{"d_model": 224, "n_experts": 64, "experts_per_token": 4, "routed_scale": 1.0, "norm": "rmsnorm", "optimizer": "muon_variant", "seq_len": 512, "train_tokens": 505800000, "steps": 3279}
Below are experts of layer 8 (counted from 0) of a mixture-of-experts language model. Rows are named gate (a neuron's input weights, with its number), up (a neuron's input weights, with its number) and show model dimensions 0-223. Each number is 500 + 50 x the weight over its row's rms, rounded and kept within 0 to 999. Numbers have three digits each.
Before each expert's rows: a language model's description of what the expert responds to. This comes from a sample of Wikipedia text that the model never trained on.

# expert 43
Description: Table bars, list dashes, colons and heading markers that open rows or fields, such as |, -, Born:, ====.
gate0:492484487442451473542415584559489470519506565505531470470474542507516558504555589573521544543428538516527515513575462541505585566478547487484596515446597543535524518518560457488443488489516539601486506451548510492509502451520531478530532585519483555439537567520489444489540467495568451430458466548422572585503536485548610496524471490506390507490515466462467599458530446649502465516506502540472521513506481501601439522548515466496490439568526464402608475444473440472602522487440529476556421416445560462436463359545336532522495548455584516464509536569474499476511479524519557510548565600493519522531414582543537496412427521517567537578494496465565493515527565511456457605453
up0:449513452571389483556528551529531505622470420412526612484459441426474525471487545512417508560522475514662420420522509557496530529574498463623499462474487466484492524380527479529467505492493521472573452532447462501429520480452486513523470463581390453584483583488428555430530496436450508539499487500553459507547500391402498517505524520483536479437445590543477552502487477405548538524572582629489482540532537456446428447515476479480494543545507513498508594471554487504428440541546546452525472543577465541433422508432598478419476557395526490555483432493494432483450527589533495505464517454544543506496521474545503529458457521384525509514421569549528510564513564522492522493465
gate1:520519478511584534447472492478499512439496519567491411488530479508549508548416503554467582430470571552380454520558474482476418479489372575424485553435513477423484566571489472462462455458556467569435557473529505500438452427448432484546516496532525496556463549540484432422509463397473564453500424396575464505553542547532468577507490461479521550492447593457476494587546603431407480574585589510606561570480470455451502465522532414543437511584476528504566488536504467529452620451421494487523438518519494522509442487550506491479463541475376528523467493564535487490501568576516570495558589540513462458485508466448490446553521547539494582491441433527493458498464570509403498463593
up1:561476412516431507480450490411493606410526495487519495450487448494467465443520478515451545429515508505451521493585448550506437531569535541576426566593492492414518556459489524469570439473528448443497545507535540495501495580534497495489539478442453434596548585495537482498511473509580532386502461465454572505551435491469461496502501488558411522493472436581526523534557555531567526424407535494552470514562532433440485419472529514488474492576590570526506472512472405519492458444477454459481512488537548555505486520497551589491618585501499497602562531489440530488617580453487492462492524629508535443459510339545402493568471477540486506520393488553515474439489608561485423573458

# expert 32
Description: Pipe cells and semicolons separating numbers in tables of sports results, election figures, chart positions, plus coordinate symbols like ° and ″N.
gate0:520514522584380566503472492506459463560500435447443445446522534519466514397408581494465442536499458467509530549461544558362495521496468503478500551450515530512494523516481556518445525498474480527493519546530395458464420512492522600547453528473503459468511516484541505583461472526458501604508449483505447388472519519463491455548532454494456439458525583489478500497442482448482550531491473540417462573379518543589526433537618489502529482446548501358484462448539454553503446487571507609438503540490475483406443544473494612484524529465453461470483493483517411545498597483556482509579488556416497539571571519605405542555393550464476598629599507522478529498479448480440447485502
up0:449609510541469464591501493525496455431511497568510496528558501476498448533544481586589543469445539551504386534428496545516525547594476547533444504537452589512460438541499464496579535468511507498470419445465454386500492484455515618503538422501504589580505461472490485566503516538489497517406498506521571577488543493472412414506519557502459572495518488611484547492460510552414570499526525489484578445467503540553463497578394399448391425505473454577475527471475500575476574512479403458443451469427533491633468515544539511499484474483476481561529483533428483440505534512492504522502559519603504486429461524470547482461507552538484500442469378413506351469410593462566509524469
gate1:576533436510662406490451480553490490489509498535476460434605544598510602499509537504484567494462465469469540520556503408544475488501449587423435476485514492610532449459401517494487538602493504461470422439467531481542408503476506581459374494551524497494529589458556508440479557464391618542477531413449533506507429460552538440505406489532433425419502426448501455498542548509486424444461470528460466523459518536576532473458505515521400475575539400508589464467522591486545555489568480458479447505565527417481460452565473492579516487519517513389542418532508528427522536550566487526532420455468533572495565495503524513490467518494453485492481500525549474488431451493443562558551
up1:593396446542586454448504507499475543544439417522538430478542465501505471555480507402498479553562521545470584498491272427567486513510450500434466399566479422539533536516453538495563470551514422526501475476512503528532488484540479498438448517489512565465598464518529520487460485481491507497520505519503494550481464474566471478498452542428455404506376525581556539503494561496497512585463425546464540527447470490503459559421482516570475536610514557483508514518433512435499521591513492582456556473429524424578484513499626443487500448507509506442505528523472578449403480405484447494548497494448513455552502435432360433509472551548491539531542575518427500422562439509605489540495

# expert 56
Description: Short syllable pieces inside or at the start of words, especially s, re, se, pre, le, as in outb-re-ak, pre-viously.
gate0:422422554522519531399499453596468428570521527479558541544547444447509496470478507479418439518590469487518472577502442445544527436498451478510619563510502532432592472377550546565549424511498485576491523503524482506501552537514520458465490450429438594456510487544455526507544519530625459564537436519539504539504578553468427558512471449508469581520525540558478452568562485522525528437581512518583503412387564460491470469453532430552532479555529496479548570340519524490489360500487494483508470482544456507609509405498481505534576513558475536512484575530606540494450476509513479522563467533449454468559570504586502527472556489490486530510479483540442493590387590467433481488565
up0:460538441449544519435560528325497504466487477513400495560434473531471507518512528555536511482526515501504587559490381426458523512459431467492480467486465510566433565472534463480542528445442485412607587495479452497564496545442478434602379469557398471562525484552469492527484522540496529530556554498501523486555517453450458501521547542551433457429553479498443373510543538451527433569538573478492517451428547578501512491559491572473411520454549571531488449475559508617512543502532461454475517482516621604571529544570429458523542502479416509464543482412579474485485516521516452528481548524467532470526426480509544537493538599463466508432449482527487400468448533603555409542437
gate1:507401500405536405525532517581448428480504494511480488512587566449466569502481490500563515441505497461489520506491468528480422529478369463475467437370470475527473566592566537479515503530518508469443573544523613484478599494533470572498485446450527454584493551578436491514458446491558553528507415505488502549573517438562480539595451632504457542432526455544490464565535477380467455430520454537652427484545578522589472492507498489477512527536418550539506501440475547538568509471540582565521569618470476448543500474550480514452571527571496468498520444500468497444464505519522416494464505498462607427545520451493421454451494442506473477378461531545422521482441525491448430502520
up1:484500465493503471522613453478421537531442560466584518571394584539484511532479655440510447508525432465547493454503489498519439522356507520410552500522469508504546469347444457388540553419495587493484498545500379466511542477514498543540514490482606448514502511586543564542527571418390514514478527519534514568509566435514516489517508438485540433575562428506518545452566480429522486605521495480520478499534605427513498437498505536464557482505483478565463524440564566424476524482509487569448445517442492489531449529492432375512466460563524521387577532546492525551528526469489531445459501500490492435538549435483458383539499504429546547577479490481425541451563530526469499535534

# expert 49
Description: Inner pieces of non-English names and words, especially et, ash, az, os, such as Netzahualcóyotl, Sourds-Muets, Bartosz, Strasse.
gate0:553522499488515513514490425552582451497469494481532475542500558543464487496552572592527561526477455553531497593389500495631420533466460468529438451551659522495510509474593568469550497518447474468428542469495539481480458526515513487446566538485542547515472463454597495517554501469417494453461508625515560493513515421487504429529464604498517503544487485532521523524517483521489527443516436395532469407534619495605532480542585506523425475463513549571528484492555528552538439540583537524533540474496437536492493528472526443514387492617402493502561476635452472348482494478474510456526477482511411440473581573507453477583459471469566491547473507444550488425398550458487447455517
up0:450560526518431530526447567500503522399450457509497416513498501448556465463504429338452533503462453438576539564541571576414491531478465476540584543518490518532483488514503504454529549448477434409497402487466517454541424516455535475587445499546547484513500487489442514484516540475549537572539485551549489536450574383535453562474477451682532465540537503586505551433584533501578531454488456435476445490482541552465520558479468587431521521500543489540480511491574449443480507620529501440514420532495554528507498505476511507496539453524533519497523499441475478557651468514564451477409558510444507363602401457455538498527367494522517592521477502494511539576505447500471441536486
gate1:517500518495440586531455444430491441616604525527523478456505518594556512522490478407461571488468480562456535535510489548501511492502497553496477406497497549525471563427514652401609568495514520474461501569551590520514478457449497420484452519529450452507531493571499503542485562475497431369509553420519589487511423518468458555494503443455605508582525496434479527515471464523526508522429538591475502355583615456503443461555532515466497550543542510599452413539557406577560433501450515437528451417493485499504507569561440470437482426460509462458536492452543567600573584531437474491516546437504451504551520551490450495510443564549462423489493541518589488495478507481470481527501
up1:597473469513562499546517549591559485554500513645460509498525547413439495493515618539534429525472475450425544440442580541430489508530492525423474459523428536504465509486464468515544471516463445510417528562500538501496536432540487490504526394524446506506546475566471567483569514320496410497533529558546514471481468481474551396527518491407538464558417509458550481473493481555513530573491529468395529503472476506505497512481443445532535470416537573426498515478456524452606524558513582501538490530560483542475510519489520394478481479500411510432575458550564513496574394570460623567453489449506558462535517524481580576535502482500476485412504461420458408551594404499427445448521

# expert 45
Description: Structure tokens in infoboxes and section headings, such as ==, ===, list dashes, field colons, and W-eb in Website or Webcast.
gate0:465504618457403602445519492572451448550455440487540564534552526458491484540496459530540520590475500444444514462546457433492444428474438556459473447555498490445474492632583454382552425572512521524604485499556400527580494481431484504489494557455564494457473491464379568442469577562476529491519558469478412516477499569470611504471474604532441478540473439564538593543456529537472523562454439494509419548494488482537439435508523438604611544460514499514474460434457532520497619467479499458518438511548503566532553528550541483541579473497546441488498525551566470514594452536561463449553542443482534480546443495486491555555583507524581529501434548499474412477554484433530492479473
up0:447555450509400419534580555498509546470498564508512588483557515446568517478514525466482458528375553524433466505540446513519543522445513549442557468537510552395478546505514512528457557535535533444521477497462466525403515465385546622445523441435487608484536533541477550530514464521490432341515473412609434502554479533499477486516490499610468486538543505381513400560457497495425541463546507563460433486492562437506514505502507411518531486571474627550499452551463480490475377510499534554509425391507539504530493486469430481499580424472517470371460477512507500459443510544496552444471439566513515449427515443532393516433507567542483462547489460517572493573549538472498511496447
gate1:450523531455446454525516526422442561554459530519483480562451501517458559540502424392481456548426489558469506478498559465523439580472465479485477475464553450543522530490483504479411533566549359541513501494526528539534505521491535467521387516474480533537503491633491472541503503523511453376506464441479495486444588496543465462584505471402509538391437614479461456436353592497465415452558469507513548486508472466607472572510534475478464511503472534478563419500455499467573540437603498550487394411618507486505476510544473519486517460559574550375512479456486450526524424536465480416456512499469461509501425576427464561481506497428435434544503539410409538566496483422513483449496
up1:486452491484491531615467486406584445507472536485580557569497537440551501451481506521506507473567634454486504536515568477442585516544590450516549498527477566494540486480457484490475454491500465560495483623495584493510473429467464540475531473423503433507569470520500461494435514467641545542554486568547515523528512468495489477514453444516462537540482536530565509490552566532534461551502527578338530409492538498578359497521450458493547530467533507521470541410516546560508569472487527544578488518556516476582517536490514472487468525534548519560573528626398440497522486480466529573433445363476417618495490536613539436563453454505470578480564558512549490578508527533502592554547

# expert 34
Description: Comma, pipe, semicolon or final piece right after a person's name in lists and tables, such as Wilson, Hanson, (born.
gate0:455526469453493471512470495481542521507520536486425497517416471422589480569462564530526517486516504431467504536478501453552486540478519471569517506433518570559563587526482502421524591580528577464488479512378472540483507475514534492519505492448431487605616597551458499541466519431493539439486473547479516451464453446550478615560634457479467586475520552488601509449492473554454482372520471483460521573448441526590416500518541532596564507585531422517509416409461488488502527496563491463435531568500550549631482522538516458487578475445434494538387530534468502495444447479482383507431503485456423448512531487532513490493536516433469618422556494488386558517461463470556524483555
up0:462525558436462547469554495509469478473542455444467484603541576581476548449559503470542493467475451586495562492544482526434527587476479493477538531483490520576554554462535481524449474498494497478519545473414464432460419487510498449376453436433521617467466512574544505547442515514503477547514509470441467510415516416431509451517477455592556430469488528458534465601495565526511581543419555413571475386636589473395560440512460415521411475460536586422508473510522438660559525437547504447542545518446424558543450474478467434490419477500519434443468505506473527489484545448483554504576552482504391495524503466474532516534428444541485447463559488574529524597518448487497484546510
gate1:494457407461575481492529540537556521523556580426470439465433553556489496578592490420547436533482487527532575506377543476390401522506557453431567480491441443528519575500459515468553471529521514551499573529485443568434548457594402534416509507452510489471474535511481499544481612491546496423575434529492414417431482451480441446504420431497544446459416412509501560486456430535542456469562471438527557551521484428559527617538556546469516516426491470504509478504493451501423490456552446447432559413439464570554486541533453518463502548573501465464480465419540520489555496598460561459478531639512541459485535411545532509490531561519513382494486460476483435539458471524467500452498
up1:539554493489470484457538566502483432440533510516495539507463618530543533373496521494513543461509604572494454533505431493508505483454533580524537593523449452463521464539473519501489459513497436481482475457464456509421527534520495414486439505543514511444450621503625441563476522589449542503535450495363436522566584508522583490544451485469523486493526488460488515564529486590425473461512563526492535535416477535457499569487491446516432502473459502458585418483549424468483592538481448523558560402485419554546576530452547448550557463627504537504552546402546522521512535493506520444521497474497514373546648501435515470420484529559505430426447519445537560450416553488533519418393

# expert 37
Description: Periods ending sentences or initials, often fused with a word ending, plus list dashes and heading equals signs, such as s., )., H.
gate0:504598523429578507496642553518479495457520525551500437455480522493487360517522434584528458514484466518477462580525538488463471472495543514572508508443523516479568464474509404535534523497465434514527468531500489515453536477588475446496543539504492426539458489486479445510470490506530463445473530567527523491472555490477408598461515525464455588506457402451435530499445503460525548470435589483499514446541583530451508415542606448500526606612508487458488504446510427480472525461517569423466501443456522416397483539560494538552441451425474493526474504623517517446529564631514569537506467498570536515390492545547520459437512457448452595533470441413462455431432531621493573375525
up0:488520484530414524486555503413498440486614470476511554553433482608570456517535525493482521461554487530450468520535426452520418486398545536528530556456465508448548535521444451499513517503597413370536482574590610535500547534528442393509451483401517581473572494600429533533568431528502484555525505487477523541488533538384485594463404530497472512555539505456514569491420514516512500436487519501523497522454446576509583522563600548478451483610442546557528559524399520572486531372470552482463503456510573501500497439536501515467564473506472532507512551545486557405502546554435470406501476459526449484473486525488592489409514528509537557550497571452578439545451504425506449566522
gate1:458540497491558504502481626417483586549464503576569477448533499438498469471455480559535504507543527544508455500501513502468610505608518522447501445393506486505550481473593529515482461547564420530581454445441551540589516436483545505567457426522532446524491532514448485571509503454473504548469455594531492498467515561421502562438470536496488571461590499524474519460547612517490417400430531574559418450431588439557511559533601556401523411439512397472520517552525532464597444531473526585577494494589471476437561511522489495449548468529532467482494509449522468442458470469465490434492483482449491468540553482491574532598536421512631530543489522561378501512425508409495545469477
up1:504553571665546433437527553550506569568506553490393437480479558473585516505474464467488455483498540543415460491386538520476536545547520466558548464472507481471442491498564462544570538517565584473524488511504435523412538467538525589518561486546577467585549507527483567454579464466471491482478497454531456411467446558516553415491470408523468468606552524564410418409483478491515455472408499522481517437494536470507476515525449519423504456546474414490511462474580638430497538552534432425537571423575537499433500557469527517584442536455529518428439456426460481518419537488499543535494554471525494480465583539580519554496556481522521463439479502481603524537457543561368527510475

# expert 6
Description: Final pieces of personal names, demonyms and place names, mostly in tables and lists, such as Halv-ors-en, Wimber-ley, Missouri-ans.
gate1:531544618561434436509535624530497460566392552582523445448562577478525447482534502477501498539503483459459396508427463518449543579525618460588447494454545576486450562478516568513521508440548408628515471579496502482583452482462479472370433591539443507580516531424463464496546540453483471384465521524519486548564409446492527520530558507536543411454477460494472518478487535461451615535462484516610513453504558437479493520500526505464456532500604426537483525514538448524515450489439498537535485446499542448461419520530551496402584378529576553498513482545528537447523506506481566496585551464435496505461535459582582490582540554524514582471531513477451519479487523467484487512466
up1:511551533557497497477449520544398396506502456543501559562469471479500559428497466501501557567509656440592477504538484551530466514476407425443563504519485451538470517378402514400545528477574425434410505511503508475482500480473487560466486498553511468455657505479538444519442451500439452488484470551504488499437480507491504508507493518457434508434533546567453507512518530493466453439510494544454526505502371533617473445551549482499440467544526485552474528507465443534613423590435451538585451504584538541427419552434469544459531485552573449417547409449431545556456397444504452501546505506474453512564473505474444483511434525422493556480497506551356441528469433531484510496432
gate2:502485472444500488555452544497468463488476523427520569590433511484400368493558531506471607565536493491523533492493490548436514507528510504563558382446519438507400502450574511445475624532564449499548555413444485537504488488357504463391421510507454489488518450470554459458502548480510419581565439531329484474560580454524478501493583450523525429468504405563559487501559489453472438398558567502516471545388510520489512470491464487482524507511526574459502499552525553496600521552559533508517588509481523526544454520521492468474463478549486406482514490497530477426540568464472423449537445434515466519594541471561430377446454494492526470518471481584503451552454540560426476475449
up2:560456517503559420560452577495511458524502483532481551492602556478487546490541553459487542496502462367545552410524499490438450515451490571540630408495514494553414453514523379476454581549577552518557493595535531502458470590526530572558540509435520555436416587479491485502558500445479471487503587532464522536447539544491440563477511489567524541356370578563496510460510491537526458493470512544496500475415521444440504448510554531533448492490524512480625495537476538503551444487486545576500527516480446503517586573477523476432613560455562466495535561419444500515480479408469447452496428498397509456526538471481561557479554582420588535493501538489537444507419500535443483535409

# expert 55
Description: Line breaks after sentences, table rows and list items, plus heading equals markers, such as before == Eurovision, | 1920, - Country.
gate0:485550486515486387535523449559538545435514437466557518544453435543410541528349437398387506618500548598389526567561574447446486495610556533514471510468450529477543465575449490503442564576556506561498510500438489347490529404531509502465518524540427474513577560510532426436515554604473528450486401483577435552601493452527480499406499490557464518479410425456502437466534478478445514550542547478499440529459534556499500536506550498552467464481598425452514438510477527533499509479465511428505525532507490506572483520572550513488557496473485543532495526518477523557483428569427376594582508421466449481477575458493429514460538486494544454488532515484456512519460511475457525502500
up0:513597408464463434503509454594422515548491436520487534472555477321543492437519449469510457475567544556505558529498414534400483600565562531524438445536487565496518548505482516480453500442547521420462417512484525524483492307543462507492520570547529559512549461558472490513438548623566559472459448541502480453518491475533488518569508509439498568469489474578457537504501494521534513485526490488501478560512518473428448436556532434591495530439472482508467586467515447396543477495469471511506414520504431445593614552501512416525548489453639594439472513422511505511494433527506461438398426540522476516542506558491469534505514484577477549479433401497562467505511564467464482563448
gate1:485492540425458414516428491457406517492591493496506455482524522427471522457504430435532478554520442498449536512391491453477510499502505541431492458538553532507409542479476544528535457467440467481476476593524426523526425536426478443512501531506447516512526414471486531367590445475553442625462536442488450485376407604493578447463483479561556484482460454501567407511452481509398455569463465511435525489492394538551507535495467489403525493492583517422525446517579545555464516588536548382501481555419578501589515550485481479442448419504496463537460492520486556512461531477452590505494570449533551450504474423598424479456432468591501501460459532438496492517482555621522548508545
up1:486428554454406638554496542545496513502617484615506554442509540554551525522472404390503646520543509562422470482583412550487425448515494533523495565603490607439552583492539600424546588483529565505495495555498448493441517467536552533532562524456497458520502401464472446456470527489517528451495447464469551465612418593456391503538500532425381574511407482461531515442538545412465550520481485506493519545455510539469467529410506492410426536464583521496549475577442504407521558490512501518514477459480532471563442574538533508521528487508534443418535492456545439480551534449494495500571549561496548464510531455474475481522455516472475472570505504531511514430554473508520553545521

# expert 19
Description: Verb and noun stems split before suffixes like -ing, -ed, -er, such as tum(or), tim(ber), back, develop, produc.
gate0:485525557416455591559440474493571451466441497652583549462534425486511526503440488502568595549472459543512444495488427485491567579492472424476475429469468475464551488548559547475504493550470526459506465513515507577443497459500472588532467539575557443494582522565565506583630609553481480488460575509509496540445450510537487496485481610404390510484468515519415509542520516498499518542366466468529440529527504499494485396595527524560503498409585446522375558484450448475536528484494593544464475510444562475391362462424468505533441607442572570509509495485489556518537435541567466437512485478602508502504496493524552527543447505518485563494519592523533513506499486493489497496485
up0:496370487465448483479551511459503430515494473502545497423518528480460463475546521493433425404566565513538529433390554459420526512441526568523434595564507614502529561512543458446440424490535429522452513433535464503462494552546551463546409561496451527583493580549489628614442518560480441523630489468448477439555382503465446527542487577491474472449425483549566547522510599510466526504451543437541534496480459409427468399534519473503551529508530459571491532495386527475535544488457528506544530540562510457427489562570551457530489508457531570460470553477570446494507579336514519587529500521483516507491515508539508465512522472491496429390441519416535497526465469484478467488490
gate1:504609488490454436518484485555507469580474528418460564531507517516613524406457501544492494477482592566489468548484508494525450532500369408497537522459603481433550513509406535574528544512504560492513535455521531530593598483561496587379500488562622353393509545460424495496515466474573448429558565458509493460463484541508497478552459476551517482495423478433444516502625550497447538538581492495512563425477494531410465457545568517569543483404542518529486547520525497552548540527507495513439498464540480491489549450460513519509450542567456531462488412555465458490509534422596507474474497520417517436495479509490505477562464513485477537653535422574544425535408465503441437499452
up1:420441591535424437522518567529508552544496494479542468476528531566473515443513534499576547533530444487548555493511444451471447564560500472492534443542498488451526467396505506438484560482538517507614540514448488450497487513539418512431565453546363478517552506562576502558462418388476499507415528502592486409457463593468529524501577445548528493488459480503487444639477526480514437463493496523469515435530440423545530431636489427524470481577556611601510496473561498512567483526456542596530561558487506472391476614487507490433510445478529504503413604499485450476512585485526519462484502514530437556558460515504488514483491552415536512470460513555494364487480415473600470431525

# expert 30
Description: Plural or joining s pieces, as in Result-s, strut-s, Aug-s-burg, plus relative and plural pronouns like who, which, their, they.
gate0:452500483407491513567563545554452525534559504475504541503586573512544550543467533573562567605486504578503526497511445491453484483558591612453491560548486509432542509528501525542480502541554454550460534552522467503543498449516555531511498512490488532523632522495472447561471577372336507379537390450552528516556516513476591577454539532547497505484484641530509501456491479543479435540479494436498584399487447602530519554505461537473441523522510482458502436493470469449521500546476466549546405449458530466521483496533559432558460519545503524537472525507462552514548472521544419536507505551432492496570563536482411431506497451604537625412541466593511497443501445510505436401409
up0:448562485489497548474545517506494379573491504622482557483527531487516520481502521412568458433397587514524480451594477494478600505609569530503460528559506542488603479449514430467529399466539473453596472515478509488453466510555494429389574519642503457431433519590418547470556563528594470528536520475534585443493517507501466383504590519523437561441527478513403494482568462471596476447472548453559467501521526575506532526600519518489486466443552490535487491491477531517500476552463493421537541478559510489369455524520502523458426543455539420454535500551563505547513421480456539494497484471519498429435519412488468500461422557566519487459545546596538578572437526483502515433478
gate1:501511486513480501576506441458472457544481537448560481523445569451601509506511442490585420519460518484541566472573499416501487488547476511483504540528406480518576434478413542509510439498522556504518517497582498588538498461360508610492522385463541503535511517526495541476489472544512474406435431569494541506440437550422438397568603474517451519555507510481546425513546492504493537511527592514506517459506498464397518485542449439518387485521575493465449554481584521593470480450539516438555401479437555508401448519568514524520454542574559556402617527548499399496492485517484547458338501488517452497545549553482506511585499539484579538523596495540523478598484527597531497539505
up1:377492558383485450469592468508406492509528534507483465547481579562505487561468451508496470445474509451483528494452500546447490467457547534506497481461529478497486498472463519489500437482418518350555528420498484518478583493517544498472561516590446555523472473558505492464504480478456476545488531453464449471443580571448574511448469497545537643559484441467513576516482519481517525547487392466634458534623451592484478524568472476559556519453569427424481533513464542568530474498493437419441390521532538539497494509493539350551463451515454476523379516520470424527436502473513497624488456453508422459548469439430409552463504527608518378527505532547477476400495510482510515511489

# expert 8
Description: Conjunctions and commas joining list items or clauses, usually after a word ending, such as and, or, but, "as well as".
gate0:496410589564549617477489484408435482471561435502493459434455453532481486516470473478538473486468546533512477503580497539508466477509568473537510478397572480511467551491457450546503515448536508464549527540527492497564467582520477500567494440499494437556412501498428556402611432475597525531541374480417543455592470499466483429485480468474502508534439522553470503518457412447602487525533536587556503407479570495483510529522487389462481507507389569430475476417584399493511421576402520450553480546454467489463486440529535542393454504468514470521511506463435466465562497480544486602503499500521474612472514462562498463507529440445581457469509566466503547453516511550476489667406
up0:478561524425467540467567437484441536439428500454473558515543535476502595704523485539436417523583479541618586529574543428451468495491498544497509526625502538546545564467462516533433524546480529496480515506495423441457478531479626460547428524483540556491531567442424545486493460551407581536593523454518548542431506464603520488567541528540520450482529439508467486466518558509507540572450483442415440480484493521464524482457511567565566448530567439548497571476553459522545547497576537472488436574569544486525431463497495506431549474470504503546520437514508532525621577519438461463415562482503425461475535484516491436526417554552477587560493482588498493446511533564527448435551
gate1:468509465493468520439407444512514429608508461567429389448508533536481523502459499554494605432557528522405487608496536636520540545498557542528483592497426475556469559546517561501543498488395571452468506448579425483543522490406536583413648490491486360451518527508553553567531515512501575589484587480502399431558508612519557496473493417515472553468514425446486505536501507520424507476542499501543435516452475521559530501533482451496470466405513421480588499479402470514518497457487497515444545574468434479518519495548426524489500445519461531480546501523557393523507461527533558506524480501560551494530428513477490554561509493468490543530503496543431453465405470542385553479425
up1:532585472509519392459471461594492490497383483513629488517447492542464445542511456521478459441529540587515481537442462469548463407501523550500549434518526421589432388517461512427449456547487582491539464506486467533479479503512494497549473458536517451475457501545464599430433547452527492485503523584460506497516491507477516508480528515452461565529365518477482555511481585514533510547525456466497498506465478430521609486654529591472520538593530462603432478536532513441493527518507432540451434550360645449477554485497493485535501566422447518566518498591485474514508510532505505502539426520491442443579467500420464467431577466423522537551442575439582520555520433391518440487530